python train.py --n_layer=9 --d_model=160 --n_experts=64 --experts_per_token=2 --d_expert=192 --d_shared_expert=0 --activation="squared_reglu" --moe_layers=[1, 2, 3, 4, 5, 6, 7, 8] --router_score="softmax" --normalize_top_k=false --routed_scale=5.66 --balance_loss=0.000688 --balance_bias=true --router_noise=0.3 --init_std_router=0.0277 --lr_router=0.000346 --vocab_size=4096 --norm="layernorm" --norm_eps=1e-06 --tie_embeddings=true --optimizer="muon_variant" --lr=0.0141 --beta1=0.95 --grad_clip=0.5 --batch_tokens=[65536, 131072, 262144] --seq_len=2048 --train_tokens=818000000 --steps=6369 --dataset="wikipedia_en"
Below are experts of layer 2 (counted from 0) of a mixture-of-experts language model. Rows are named router (the router's row for the expert), gate (a neuron's input weights, with its number), up (a neuron's input weights, with its number), down (a neuron's output weights, with its number) and show model dimensions 0-159. Each number is 128 + 32 x the weight over its row's rms, rounded and kept within 0 to 255. Numbers have three digits each.
Before each expert's rows: "mostly gets" lists some tokens that are sent to it at least half of the time; "comes before" lists some tokens at least twice as common just after its tokens as in all text. This comes from a sample of Wikipedia text that the model never trained on. Tokens count by the router's weight.

# expert 12
mostly gets: "inson", "ium", "ula", "berg", "idae", "sel"
comes before: ",", " (", " and", "a", "i", "us"
router:131164115116080146130059116156133160162145105095167139133109148106156142152159155172084131129108124140113108142120073148160078131162104174130151121154134136119155071165079090143090144106096141100072138127155109122144127152142146139102107095091168182119185127119108129170119147091147166134130131085182181060190116100176153124127173145100111102148120091166088110169074177101142180134145051106134141102159144069091073090106180092117179071064170151153151189097135184087108172160145135
gate0:087143140126089081112067097209102113144224138116119093126122065075110134103137133166099082175129163120115123155203123101194155159164109158049174186162170138133166132124117188126175130162129093168133125141169174121142118136145125107136130072128127174159129154131142125139161060142118126104140145138156167109129141118117129148146214040114156156111160112132117109154133141133151107157101136106124077121106064162126117112132113114043135152115103094150134168127123134066179134166116167
up0:132125144124148115123164138199120162115128165100160122130148138130148098124128104134185133073129147156155065112107114095127195141036149123128108095143100140127110111152063100184094126105089127121155096152117000081124162137167131158097082139119175127127117100137077153137109123124119129147141129096154099108100172128133109130186176134170091125127202057127108058129200105093138117144117177122153121171079094109044152104155081146143127149127130077140144163131161096157147120100120149
down0:144093118253113128224090077127103156164115139143125175127148114125168121168126145118148112110138164164125149122144144128165152079118076068114151127124084156115143125151155174138166125135119121041137140063190154154133145156138143181128109129132155156153127079076131110078132095132078130080115060104059126158156054108163038152115083130104120151127130126167122121171095133116109114153092140109139121075155198120158107139149133177135079102167105091130129100129142126156148120114101112
gate1:090146154130113117112140130146081128124127127111112160102090138127125089132116177203106195096062127132125164166178060119203090056124105118106101152118120155130166130129157109101082155168051170118112156129126118130181031133112169136128128091169112164128098141058133107155164138078079137131185143091107179127131132135123129170078139146105142127071128080104142096084114136137160149154138136179119148159130087141104204107161190115110154155117103162147089160118126113121151155214131103
up1:141114139129186191091048179071129095167126163122107135121252186096094145077098019147142135122135118137140147128084094088116124133105130129111103145130121072137170140097178129094161139084205102147150106101113135041145131111188155132100129091088132133051136149149096128171134128123128131145129123140140123124058124123121186126086135132142135142117106088153129139127107103103078106157126105185138122134142132127126113160052076124145155134194110077162123130132129147123148130128148158
down1:142179125116113101255193100147100170136149154135133143131132103154134139112063134106127135142119124144116129135103109095088132117167145180132091145117133132094120135105110110125104117127126127156152160121168104180082136174139133088135146129136145123159093152058062115106152141145101128135191131125157187147122144097158162111140108182179126092123171095129102128193000131146092119119085118148114125071149124104128093114097092196129126119115116114136167155063113058129131128182141128
gate2:126174096121126119158118110139155164150082111152133118068165119147117076144154143117136110062131127171129099093118107156149120094109164189121184132125111142073154128122055129189080075125086144101109087163116078173177182137130100121183120129107138119121026110119179153193131129144122131162198106120095195130139123153113128116148194126092125102131156123132120152170076104126141144170166037120130119089100121119135117153148167133083115049086128113175097127148155073098171158147150132
up2:122127191148184145157124118112062209078069128126066023055106141144095108122122144111124144124133163106142095084129154150128171128151053159156099129139130128098135129130106077072081152044184102076098124089128085114115134140165113111134125121155131140186106136130155148110116130131121122146139118140094127147078138170166185182135144156027134096115130129102171141155049141139127136125128086151117126129134108144142125094135157130134102159116090128120106059169174073132107159123137173
down2:130152121112133128107129110169126109084134129177130130054108127185153092122105091122130155131111094069152123199068126130120125169122128111170101094138096145100134100132098179155150129135099025101125130124127100103139139169129152124181133104083099126093132116133094150167130149138131099150109212100199107134140085151081122118126163162142115113126118122135131100134121192167124100116166133085130102178049156113129174121187162141105133133141113128195146117130164148174039251160090143
gate3:186113097139248150114130146145131121099206090119131081067133113171105114127236122101152119090096132128128129118147152184099133128129207164084127133132156110110171119130146139090121135106135107134110127128124123133088211116161097129140122172084099131129119132169082086134152214115131137109118142126105168128122096135136033149116104107133137187129084144160111156135051160113172141191125140128186140130128051127137115119132106165127123118128123145110127159147183146091114173115100079
up3:107148179124133148123191126098130141128044143137130170139128131086149148177000133141098172196191109100134139160116098134109161127124043112171125130118082149175072173139109134140141128129128125094127133126139054125110068131101115152114137090159157129126092150093124121116090024129128133142129137138126060120125144124121162094124154142130117100119141067130116084137175104135085058079147104159084134115123211135109128151119130117131125169133130089117111055137120088176129123112170148
down3:142121125127106149179139147146142150127129121069093128113131139102165097099167116132071131121160100139000158130149132130105040100134117166096140163127160095130162156124117045157138079083129139134136174172102128113091133170122092128138105130136125173208125134120123129136098154103129120081128116080164111127128116128180100154093106190109128149122164132134081089109122141115111173120116099127210129041148182115159142163156089131113164121155204120140186102119114190090090128109131114
gate4:131110087111146137178132217153113125152177111115084124185138118107170075144200036142145123079110123127114178129121150139123086122138122106122092101141145125117121128163078089161128117124208104116156092140140116162145141110130109167123116147131190138101091129188147115126132128056099136037152179158122133143133054125094171113124144123146172175100129086155072097119113186128143132118093169117138077115175130130114130160164108123142156123126097110175136136075157105220052149124162146
up4:135073148089101140080128109128156175089106134126143129127105130170120153111097159128128101160126123122154077141152134070132202148158128139137250135136126127147183149104193147091130145098105141127079193091125109081133093130119182105128132128143053073139138117064092106090145123155125099175129074118090060108128131088162114127160082108123121069187127127038166147129137100127137144120157083112123169129066095182181136104098127160136114123168120132092108105159133132098208131147130110
down4:129159033117095136084162077104141139144114157102050168112107117142132142096161161128106129158109118163054131155130119173096129155112128121079066139095124135113127092116150080064110138085176130126136091152145133143124142131104130065134143131190072126078149129207124137170125163108144147136124133139102172128131160141135099161133129120118135126073122094114070142217206098119145086152151131146166169210143207106135176110100121136051140101146112154116101140125132118150086134193123163
gate5:098141125169113134136128119138175179106085154142145095038120062125149113182179096113131108078145171164074141114114142079113122119094120186120153115122111086104210128154128130108163065100129123123066124126118088121190134093156075128125164163128128099083146167128115126163147125126100148147135123127132122192175206137147138102121128140129148140084085115131131095123129162145175130146127066095140143168165144135066149147110174077070146177180157148182159152137091181064122118189162084
up5:138134129123138152127160129128131140187095151112103145123125111223112093100140056110045135156128117138125128205128172090122074087111134127128087133128155102115100129163080132123162131112125143114135128117148126129078119107157135129109135123125082097144171161160078103126038127161183071085213119135135188137195139126116078116121120149134077103133153124109128137164139127091224166157042185085150125096154163131100174153137099091115168186120106103100149123146131109193129128082140122
down5:098097174111110131154137134122159102130126151130109083157094112168132113082093200152156197117086125089133061138199158157122150105134140121201098117126117132082130190125132206142140119112113128109126109175060163140128148125122114113122079123130104093080139123144137127123120128143118121089124160177181130070175129086199212169136120104135081184088090155064138102130149108146153100135120133124126109089189135082190127110153132113127119163113197188127130095100113086080129053123130161
gate6:129129110070106121166109170158125130101116102160128142062102117077057129120159145131130172144092103062141088161087170154117182165129222128137101109121150096188195090110130109154110007188153133157081190128129131098160150144170166139110150086142145170131109067144090084139114221082152122132123141129139145122140161129107128121106142063182114129132117133134153130151094123126156206109143157166172129159132128110149126135128145080125107192143136127151114124134148145107143129165119171
up6:125197043128192151092087153155111074132050124133129133124103141120113099110108087143146160081144102130144103149125135134160128195138138145136103164157141126121172067116145136126133046181098087128092154177146109123101043120130143142126134164086106148246164132126158106053128151130132071125142117171134122128163109139103084172123148112146124149134210106120173143096106074126103093131133127166118169143122142161152099073171128074163154146135097095112115119135144125122108168139172186
down6:129091148112097102097152102144141122161114171125086191109139137109155168153125153144202174118128124170106146143127041171126126055155135128088142149140103134109117135115129169156061131130131148091174131120153100130124093247094105116168125098130115129092080087129098126093074127132163176130131101114062125130111122131148137124113074105085174107154119096125112175103192144132109168100141107085122139128119117111131137128117120126085136105181143109169073123129193185130230223157126125
gate7:083108132129160119122106123161149169153139090126133105117116071120157161141125173180172107121176123151153122132142108143130179130152122124138108086102077136038104147163140153156087126141127093207132086127139107131136108059135130191130127157141131131084129137122157125112109167199123130184151144117127202096182102177127127144082129112128109151138123090123148117167167115223152109114147112129127136166145101060078000130141160093129191149156181118206131156142123108163091132119129117
up7:100130149116103143009132129186125130092115135155116078095123142099130094200122150126131116133169118123120071068202131135151162127065112130162145097147176127140119118084127143094118115115172112130108124167154076075146155148146097076142154118150133089131176112102078102099145102109140121131131119168176067163065157183077158066216119140084154116122131086120142133164133129159057179133134128098130145147135154185157159131135142127177093127193087158096079124127136128116101183126128096
down7:096130156170103154102140127126112130122134123074109148094216172115129075135143145128138123134246141113083131062092122131132046101104200132133117103141140182141160168074129127141149114123124131130150139134194118087115147143103127134128120099083141136078109164148120159128129181089153180164118085113129150136101134198067126071121120113110095188168156111132098089055144171137134127069170134077096101181112049127120131182169130136106095168142133155147173104150096147134124091144123116
gate8:135115047190149089146137109176141105020164176132178111160130191095151151119147155146130127098099125075125172147109170153151133187103141104156142177163145146158135126110135098075158097114188144103147137105082059149084110139056142108143177116117098085138111094068130115134147078156153136185163105120207065148096125118141146117126129106085120177131141131119183057165136139132089133148130107112145131122130162134171128194126125158114136119158126129118119125112128069129122141221138121
up8:103143172089101180046104182078082179160134111145068125129128042125125115132123105115110089180160134182117092086176096077074120107139120140130094074095139096147098143143147156193090244135099063125122133178126138079090127121168112157158140117140157133082101157147086132106119123129136146112103135138070115134151110140140131127128061148132158141116099093129109211071129131130089096071080129154133112100122110131125113115135115155169131132150105046085123089133127129137129156088115104
down8:197182107194146209147161128070124112114122113128157151054122128095138109123131103127118170115137117084151110138136127133191147173126122067144127120171129163129123151175081199120125111049153078113107117124170142131136130145146175110098135137120082144145119101150094080070118089127123100120128142148185148093114143135179160120166080133069131143148149122128130149183008112097129131060128121135149132117093125109142070083128087171124141126219096123161136159153096133129179124134116085

# expert 16
mostly gets: "s", "ers", " members", " people", "er", " players"
comes before: ",", ".", " of", " and", " (", " in"
router:088085101111099112083092199139101101060164112123134065116136172069142131072158136135089131168086189154132104127151115147172125176166175127182166168162142109087116087104130135146113093105150082124163155117167100114116180177096147180110174136119117142093142128097179124071177174123156090158113125075085177106135169101122081156120071112158097120159132112168102110137073124084128111071161155182131172188129150176105105106157146089122113114160088169108121142102145126096129082128095155
gate0:148119130129126049126161153133119139078125108106131176128131125126084121126128100116128228106147120071134140166166169117135109118136187130145124095078130103167105134099093176120100089188097138113135177176149130225164141121139129112100129133137119196086147046129117116201160123172129166145076157080133116101169150149057148131164135126074158107153145142120124124191143128133133165134109130085135162225117131113102060135109173056154133143132147173101159112120073123133155126137094156
up0:126092194117139113192149149089109140119095138154039143165036142173093148152140131096127118128134122096112092126164127143093193100147247082129138052068124134130131114140087149106138124158101179132139130164131123111160140159177063125103157131111106128152159061073104109133127174131146152130117127123083204116121160179148130124113084135152155127137129079103106128180180126141201093120168083137103187137134120129127124146055138148157126121166174129153098128130119089117129143094101144
down0:164086134129118179143093163109146155108138124140154123105104085107140135119138113150130128174194122142050118090103101140122142112143105138116144199148123122098129123122144148112102137078158129114190120130154108138124092094085140116097157193060129184134092119141150138155065045113185065118182104135099107151091143137015124061157131138129154187161193141125128159162148161139143144139140117171089141090124057141131119128100173098134162006106164103124123135137150104124151123124111139
gate1:090188141160138105141158095151131123123185102044145183127179124169088139088084135182089133120128116110115128129080098093169105075150128127118084134193157130078122041164125071122110108102090089116158112128160129157166123110128127109164149123167141059165109115128086170146189163095157122155159130119122225057097128108130139164129126190127059133089091121100136152112143076135152140145127149117131151129065130169111110162125109114096084152205101130127105163193130126128118101123122153
up1:161110114130182125128130126119085064130155089125110146127129141121117116115075149197140133103127071148157103162074136140125050103185142092106114167095090081077085091143222112151122136130112154148207146128129075140150152137128185081154199135100172098158114080137144156178110162142197128117144118130053132137101124190144152099113118164217128101129125092108138131127136116090128118128174151149152136118080130138131180183123194129109088118162102052131149118132118149121102108125080125
down1:111148163148158124123132153119126133132115123186255161120131109136176116130156050106126120154113089134176165164135129147132129124110104120162184115122125119177060143119125139120146094131100084127155149125153133141133107109176121128127174124164118092104129163129116108125119094127139115182128088170138152124143111106119124160074130099086141134119190059180122059130101126121120155075121082111146114074209047157163056153136077082123097139131152103212130121114111128114185127132147097
gate2:131105105107161117099168132179146190133181103114077109159115153076109130175088126152130140145160072211129071128128143152086068119147159068135126131159064146111166095112121110140104126137122139199102172126132136148110238144127148149092164147060182131083088135170119185125112118118121137112105166163145131158109130131133117128111094158125117124146102134045127136150147112153079103129092135108128215126081061122138130115133117056134158135161096183130131114147140058147125070120161142
up2:119067133144144105129155130140126130144169120070116114115115145066093075161123165130156088129160130174127047118145133124092098042141167044170106162187066119097154115143122113149091112128109123196106133121161114152137202208082148171080153187107180122121111154196130168128138105144116079124134149153121109164117141142142083138125087114149104144112114140062157164135139129131075115114114128060140176157076062134137128126130121101145143132171088121111124113133188097149111088102160180
down2:145140155146120155123150131124125154123052121124108236143195126166142131116134119125136132154159128082096090094133119124140171081125146135125118087121117100178121130115153116097132125110123041149127163104119129135168153100159068065167172147184128088162177132110101075118133126148149090115131098158142047191193130164123172165094107140148131098104154090199138139103159119069131059136141035126091173111133107126147145173119153099115063124119108126076191135127120105109160120128079151
gate3:135140097114116187132129188130115096086176165178094113116158096125135108195142173149142124111104125105144070176115075132176089092161134080115137235130108176129190179140099110165122126148191112134131127122167150178141152129119098097133118146131165071113140123148161112121104148115156140141175136167105119150154131130119092128081129141055111139099136128128126094162147124140065130108201162137133106104105016124125116133026125092091126141173125127150136090067127185128156124127129174
up3:149124158134141108130156055117148182221092071076131139165107150131118158110108074122091135177135118120103162101213200125081113139129122169113137057122132102140051115070210140126142130107064134129110161122084121100126103128131154128119133090091070147130108109121062132130105131145132143094092098127159131122119128136140171128155129140202119124150120098126109177085132127124170181140062117112111174132143197139131135106208127155182128115057127134104125153164118081132107130084124092
down3:138122151056063137158082182126084183144113162122118084096120196092152128158179122245148101187109157106127148195151149120093127106141128085134126165139138143128136105085148086095101129177124119117191134091176042105124104138170119084091177172149134105136175173105184121156131142099159164085119128109108099141139129132097142130154142114110127124098083124121175100123133144120160189128173099190148155123130053147110063139131131119104126143115115084092120112132148128126093140131140053
gate4:091121177130149126084095165184136133101128094186162176091129130090141139085067136138172124126087138126211185174111086150167125147126066136110145115146166134105117160107107130154122128158095109146166143129099107121145116139126179093123123129140181128114240083171095237038174163129094172129131134099129123102117128103083158139148118128113145170138153093140166098139139111127154174123093161115188216106132102071108124113139101122129124149200104114111122127177124158136128103128139114
up4:166076129136094137127169132084176181156128169096095123136124139178099104177138134109119148128139158059104112087145151094092092144139159123148106186129113134130098085111172160118107111142123143113107132139171128136129128057180121109173119118109085105153063151116144036133040138119153119094075126195165119123135163186217144109115131124132156076111125129123134159128103140131134121149135065052018053124104138144132137132130134105139164103072130122121124114098096102134173175127128173
down4:141090107138149126109113143126135129118208126138159120127058145108135113131141116132118167104117079127104127113109062143134133106109184134158171118096127127184146135105130107194120068127110177122124114129032176174142150139098096137092066118132130112135099204181092151057162142123113132150131114112183112137165064108140135079126127150159149134115114128076127127061151150212076109160146139214127152138150079106137092139163096124179099150112171129141166092131133162036129108123186130
gate5:184149079128091125124062139170108066108120193136141089130108151137171115176155131166125162139124147133124124111197134060126163247109142081161164121168148125123127130131146118104136098139133136160165157164090147151117099129106151112169045082149094128126147139199071167121156124135083114128140128128138137218129126084064116075108143102100131128145130137128111127128070143168077134113136122109186135129105136118118224081127111122077128097142103128119061122139126156078097184133135123
up5:163129120123079138124111134125136114156131212135128042130099152127152118135151111176122164128146104132125123121199147039129139209117121092131179098169143081138133117133110127123149133129137142187159159130099140173086118099121189093172055129130048121132126138139034118174125117136078142125154118136101137175128110055101123069101159112128129158114158114145120155118109145167101131131152103102234112110130154138124200063122117101101129103132105128101066141134112142099106202136158114
down5:115108160124108081172134128092122151141103054127165133131107144139105115080163143124088169111127126109165072141078188174156165139179054089124136163103125109140140109152141102130146191162124162098115019107142105140112085215150110131111146134095132124188109148137141118118100106125130105111099121123127099148126039159097109152147164129123182137114121122121128122126186107166094164088113083117148153127114090121115192139133179137125156117127201133094199044112135125161128180141128051
gate6:126056098152102086125151141126130124106108062116115130139107129120152132119150163124158185172138246113098116157151216117150161128060128126135085085127119127128162139094114055141165130066120172085124171146134151173129128127150125156104174117130154105143123139132132128107178127153105154197123169114120113135124102117088097136074150118151126181142108090107101130208141088073151079143094182079157133054125085130143110190119190145106180136079145149161128086090111111127113106141172126
up6:127089125127075159145131127136167179167101126151116137142110110068144122121074157125129135155147128088083129118131153149070200119094164127133127093108101141124177139102066105136140093112126108079132142066137136179113115105148141192131155176179141138133132153136154150143058130111170155098127104092026130120159130080142126141063177186140124160198116124128173113095157155138173130128119158099143157126087125011143052162078129096129154127114178140107147085107089109129114133122131200
down6:122127162142060102103183167058181097173171129106113158155077112142125110120118113131231128122133103122152110123161132092104151157132144120160068156103083116157119180133104070117191126145122160105129134203117026105160076091138127064155098157137116160154122103138140138099154133147084117112105141127126096135124118194162122159115151120180136103070068135145117061139126075154130151129101152098132137095120115165121130152123186157143140136130175163133052081193133153136077133101106129
gate7:240085080127164137106137116088116174145099081137169077110164123130136103143158154176074139168126107065166074141146126103104156165128124128194127177133118129168171127121115117129117140143118104089108085098118203189123140110143127139126160119094134163148114224086066167125183071127128161121163092113161119143093127073189108200173208126125135105140172119125138125130135128094144095085125109162126141137104142095162132109179111150133163076114124111117115125119110130175138096136070091
up7:043169154122126164133103152136166089141176119113100149146134126120123148117127091147178124097118159213116157062135135157133127098153129135067084115098136131107084099144144129092130169125132188163142134190155067103126127139131133131133119170142153119094102081175155078136018169127119129107115112172108167105181116219094172059094069132097126131127102134186124116131115127160117157120102149116135112128150085140110158121109129082094093125129143149121169138173167126053086181125168189
down7:133100148127182146049116129134137147127070076105153159072153144143113122198116171133155120154099126077161117126103111103130123103089166099192178130159108164072180115094096089175139106139127095123178176114102167156024159152107145131151100172107145118116134194045073113135118125141123148167133109199146123108107083157154047189132132100084092103185124129133082125160048091144143136120138142129121203148126096135136131137151105119128126111136112080115126124128134114111131176157122141
gate8:119090108130126118156098151149125133083156172141165183162053139140128187042116129119187098134120090226140140169125142116167130142101144102177081087122145162109162123127171151128176073123168117093093130105107081165125111137121130167111079054129117109124038111132124081119135109124157105177132138164137110091135122160121108143135158112131137146096129130172116174127125183119148103130155170151210103136163155124123118130081027129136039149127076139162107146144125177119129166132130100
up8:120121092131165163132143122102157173115099105112165133050139104122135140128129132164113219089189153121111075125120114134154107065146132194115124138114119152119134131117136120156123112123122127126044132157160151103199128106129137123130124208034094129122138125078126135163122142131135128133068128146130133131075195116140119140020126126135134137059143086131181132128134125153098098120137146123117178138093064125072127173138170143067145126090121082195082117112153185096137152124202102
down8:151150147068137091164107090149130097173149161103179165133136129061157130099171092134084134191105111132094133089112147114106128146128147139114114101139120129137119132089134169147139063134162144056151134140107089116081102133141084099123108077141125138129118109253125127109086115134115151168071112076121147132163116118154123100137159085142127087119119175101121112163180119060188186118133157158115118114170118187104159148104066152109124148139210124095162131113111154222137077186147133

# expert 3
mostly gets: "ing", "ted", "ated", "ating", "ained", "ised"
comes before: " by", " to", " the", " in", " with", " a"
router:106086127161105110111112138142145107127150163100095101116078115185138086060096115143086194170185121096088133074150114088084108162139151124158093175088139093124114089092153070167111108128161123091149123143134072127183117065112092164145110178186120134065149103187178176139121127098168148156153136090107100113155121169159174161072152148191104115156146117146118092096178107121134111119163177065150082143184151089109127142158087150121114103138159177115089103091133162133151170166107163
gate0:166126151063132162211107061164084097125217110137101127098128175155111099135059109112197127126157122123075165134137117123150128108106141062157149134128122129111118178128118157123128151145127145103143088116185098120144090147158146131114130132190128130175138199193126116053135163159130115090167141115121086109125118170127092155141152126088052168130125114143128071096146072135129127127165177042140105120100092106104113112131173101125180096117111126127160189129116130134151144124111222
up0:068049089185149057113135138121160144109056120130143122138161078068165138206187131134120073121112171125164026110113135141127150124157126141186123108137123116128155125124117093128125143169117094128129164191138139103113130138111136101135168129134092143104094086114125117136111105117135110215102117127130090128145089118100160074134039105167161124102171101077141163151147145134189150122078128149110157128128146160127131169109121143077115143163139124130139128159129173177106214114110045
down0:116172117151248155098104103141130179101129135129130146095083223142147141163129078093127134123152132111117164120103113129167152193129120134141143145122138162071149117147156146109140114124138133128100154201123121137123198108111144121161108116135105132100121134141131075128078126118111112130139076175070125130111087110097117063143152094027129073127107113079129095147123150140092152134124158149171102129116147157102152045139124190139183128137165115096183057144078099165122131129175053
gate1:122136125126145159160120113137126142127255132127114086170106128127172101096136123146145128103140133133106108101094182171160128148107093074206110152141129127043128112130126129132095105097135124125099126105103184188184136119112065141122110104136062149113107071138114151115184119133103132141106188141181105125129170095129162098129108136130125122167118166169147212133096122041129128184115165146132112080138118135135072125143170136131148071206123120060148141154110097199138127131116127
up1:114130106121128131147129092121106125120255134121128062183106131073192115122143122133145121154164127135108114135109168151133129117132124094139114126136150142110127097128132141129120125105134128131120145114089176175228128134095112126128081059171096128119132092144070176107180116135102116140118143126177107138134199099152182052131084127124115136179087160145127176132076133032129121143081166164150122033156111137161082127170172123125137046132106112092146147136123096154127145096135135
down1:176100160147076218125082124126132083105198122168126090109118148127116088081093146129126101094127101048155169087126153121093099148136151126138154076118112128149124159151129155146125124092136133097035168139158132093173069116162122074159163150077142142128120122149086123067149143134123106159127135120093171135136133102142130193184085119173168127182164195117129136143162057138144106115105122145119114180118210125070172114110112123121201148141167111109133111128135097152187087104129092
gate2:163129129118115106140129163127109173093123137088133093121110140208125119065183139115125198103206136150118132124166141135111150129186061137110118124134118127048101150131127069104159093138145179093196095110077115144179160122155149126126151134142159136140115174100128128107151127098105121140164132117129164128150127192101140158128124102122124128133110172173105124126118191137163134122147128110115174155121166030133128129162104136133137128087120129046138079065129000106127143171170134
up2:102084123161164168108130121103131075153116110138133136148124149084181169199100153063136045166063107130133079158134129129077068144139173128146089144129169146227174090115107136134095130101115125117067149084170126096114091132129146186146082084124133056122130107121111137172102112128140096147125143133146075097116143131123116120137130119123127171127159129138143122144096083157095106121110146128197090104134052214127132165136131182112099138150133130199130133178126207179150129088103116
down2:140155094134154242096114113135053125126201126096150158116121129139117116120118126160058124150195124133156128130139144152185070143145104130136117099158143134127130156097091082112146116146123065124127074131130159122133070123145147141130141167128102130130142113052139117123124177128107125181138140166146123113209136125113131141111106172122032170176149102096092141164154048133131097125094164155083114156157128113067044116132129095145119092110190112158133171141053140159107119128168085
gate3:108115129080126117153129178099199053076116150140118168140201132129128090127099133151136156128071128156167137087138203139197133146190147084059128132113132113136164075102149079137115131122164151176141119109146047127136108130137120094119126083106170129127122120109127168154137109205117079043117044172136157113150130178176159135118122115103082153092039087130179130110116133112145140144157119123168116125157123175126157128129183172088124100114134088156120101159130102138133175118142096
up3:199127155161135103075154096153110212149184125141146084095084086078137133126134153115143093141136147127103101248139127124005109081120093146166143122140113128132069165125109212115154137116085113148130126126129165109119127157112136172126096149114091139147132131151110126085131140073128115181129205067138074151131123122118120117130120128132111120105124164111059133165169126131124074106084130164105135124107095025119103132129111090144139131165095177141121124116172169121116127139164148
down3:130131119111149100113130075077133148087131060064178132116145130111140092119127101145105140117203127128128142142146056128184124107105095123203162147156139126107112134128079139147116150151113079150108128086188146192129073125127119175126158129160086126148084116141130114112106159062099152137156113179145113127056124132122124148073173166049099144135140127159165108213117135128127112085176101169132123144132148089138070125101173101051167171154119182121143147140201091125139113203110119
gate4:043216132114131100113128078084156178128143107158138122136111090130098136091141148125067173128152121025121187134126120160133114136150092145128126193148128143128147123151102130023134134132136138068125121142114127123125124152150119090137171110169177121136160212110128133095140130149154159121158125113111145128191147141156124156160133141140131137137166111114148114075175137057129167110111162132191094141145118077126112212048120086123115144142125124132117072150050193130112128082138156
up4:131161125069129136133077070120124089147166116112131124129117103175077160155178192111132134119133174116073120155110099152065110144122146148162126112133143118188118083206053131133161119036144123129126088171118096094098177087111124082153135122087145143137170147170131183063160150175114152124109133127133189089092112117135161127117128127121200131120129122071220145133134104123119125128130130180116087121036136119116065120113071129114102079176145123135153134112110138144163134128077078
down4:113055155213147102129150129168170123141144126098111157143117088133135161141110113149207069136146097127081114113180114146092138171129138097119173141101107128132120169136182070121123121124146108133130154128171131138081111177133125092148154186190098187108173119130124179117186122120139111105134142122155122091116125137155130134201134128146132104126183163075149122128159135047116125118149119117108124059132109113152164101154160063037130064130133039108155091120090144132101089122051158
gate5:130187124127155140141113173063109150114128164087160169135099164110083128029143093081119109114132134102117090201095153098165174154108147142134198126169130088165137144131138170077125083094126146129153138153095121133097215136148096135108131212123143127129122140196134124121092109082107128081143157114165140120097121124116119140101076122172170124191122165129087155062188117091111074090074210101128127125115125118146146174112057137133149095109133121135129164077109161117106160107130164
up5:095099124096113125082198112129111083058140160149127209172149119129116150206140116127195149127130127149133080087137139091124107120166156149124120176108095182143116118134177128102129148126103166092198075157123155099163103123088119132126110125189118131124110047096139102133122091141126126165136110161137155152172131147193071113135160052134122160250107172075114125103103127116172138127118119154106173089165128121047099099124167116143159097118091165137131079148145129102122122126106107
down5:120080133169127069053156087155130116104081127146054101097133122162117102146122102168095128143140106124060128102117158200115093212086151128205130131129127143205126087167113131163120134170121105132145099126150161159124116175112164086174147091146115097077105156123131202148129161069121173121101126142161086109164089136138136107137076104047075116148158155065145140128127143121174123165131146167147101195170050150131121129153114089100096100108144163096160130116144133110132132164134128
gate6:138173088127132136151120142136090170191172128128116137137071125175160145110136098087084197125135132133120078077176105104140153122123158114140147112151121144123156053158102127111095127131124089053101133114073095197176126159132154118112141121118094158131133153219159128165169132145127116131181111137131138134163119143117131127098097110128064126133160146110127183170136128134158143147095140062149125128138142156143165041127081123094155055049115106106164142131120107076021079115090086
up6:131110106142126156087131107184189149126121108085144127111132146139130142131128080160131172171075125124123131118087168129109165080137182089199151051142122139084121073141111150105109201132131118115129089164159082142103164174156124115160182101126123133160123136173143132127126055111114052144045112167095117122112106142079135134112136122076166140133118111101125104111123213126093107139069207168148165129103088157132126125165137106069107162143202110064101088142130123129078184096141109
down6:125077101132168140124100154177132115146066137098105127122124135129097129097134150124145053102144096120117079153121154159156084131070170059139135138138117176147180136128095127126176093130134124105110188070185080176123134127073126058128190123136149131117183105121143170069124208107111204138165068157132154145133117128125118151132128128180113130116093118126109155129130119162091136082147125100138143125137164151057139154159210123163145149140111131169038104147122072126115068089167077
gate7:157145124129122160066176105094126076132126065183097114116130171138114135114115115168140159131214138099110090124103102124139128199105137128105115116138133081127128119075126114134126137109127212067103113130160108141182171142163132054128179130078053133127045133164132122161172087183129098132117143098130174126105131105108101143251126132166154134194090116134166105131131150130122109137135089085161135131080122128108147136141144131079109155139128084123099185136146168144177147100196146
up7:142145113163130172079204083122152078104135088173080117155135185140145166135111156128125135161195141132130023105070116110143170186073142122060127134130133101129093087089132128171175135117123146127073088128135115081185136116148140072131185136108095158130050180123124142132162064207096117119083106128117160128100134124101121083174122116122105111204106107129161131176132135120096160162127082093149132141104123129112134130165136120103133166109126090102122134108152140159150192123195093
down7:131167121123068137116151183155147195090122145177139126127103079124121135150115141169174089094022077120172187129132159178132143173129139162109076129104119143169170156137137128131066140114110131125156139126080126126135069134134121154138110162167078042145159123126103176073121129093128163143156147155174135109093138044072102058152114143170128141098147127070098117099063119126159111123112165033197132141125117124132157084096124135119155082115138156123122115139124145129081140163116144
gate8:146128195124163132130142075090119078128177086108043096139197117151140148126157067136091120137114136120169131208149150121115163050143128130136139163149104152128128130124128134121133108160126142164113070104155144125186102151078034097152125125156144152175126075136140106125120077117139084074125130125086106138127136205178145134128123131113136093072104113050133084154128085202216089113106132113151139141134110132094118090119114087151128118171148134152109125128069149149115135174170186
up8:069133144141102205140126110173143171111142160143080131108129095138122135127098129060185103102090128128139182121148120143162108068172119126128156147138100043094109106107127122098097129099189093156132099124150152038154135139168137138137123128092144094133125102140102145155066129154140159092126120140125128150119109102147164164189151143128156121165130127125117158146112179153050132126130151089124140129127124114090127255201144138117120145095094080097202139159140034109109137109101138
down8:087123178126076131110076107128141181116125150077125192126149143155155158131116104116166128127094140219156152126119156138147134126119130173136195146108123177094051140172100169133083152131194077097110114131085099107192130117122099096073145146095093041133133129163085108183119130106126127143144118158164130131142121120110131130097223043060121110152111120076100156069089117127181156136157108164124088134196146166126152157127147113127144104138134082129130116069107103124160130164098128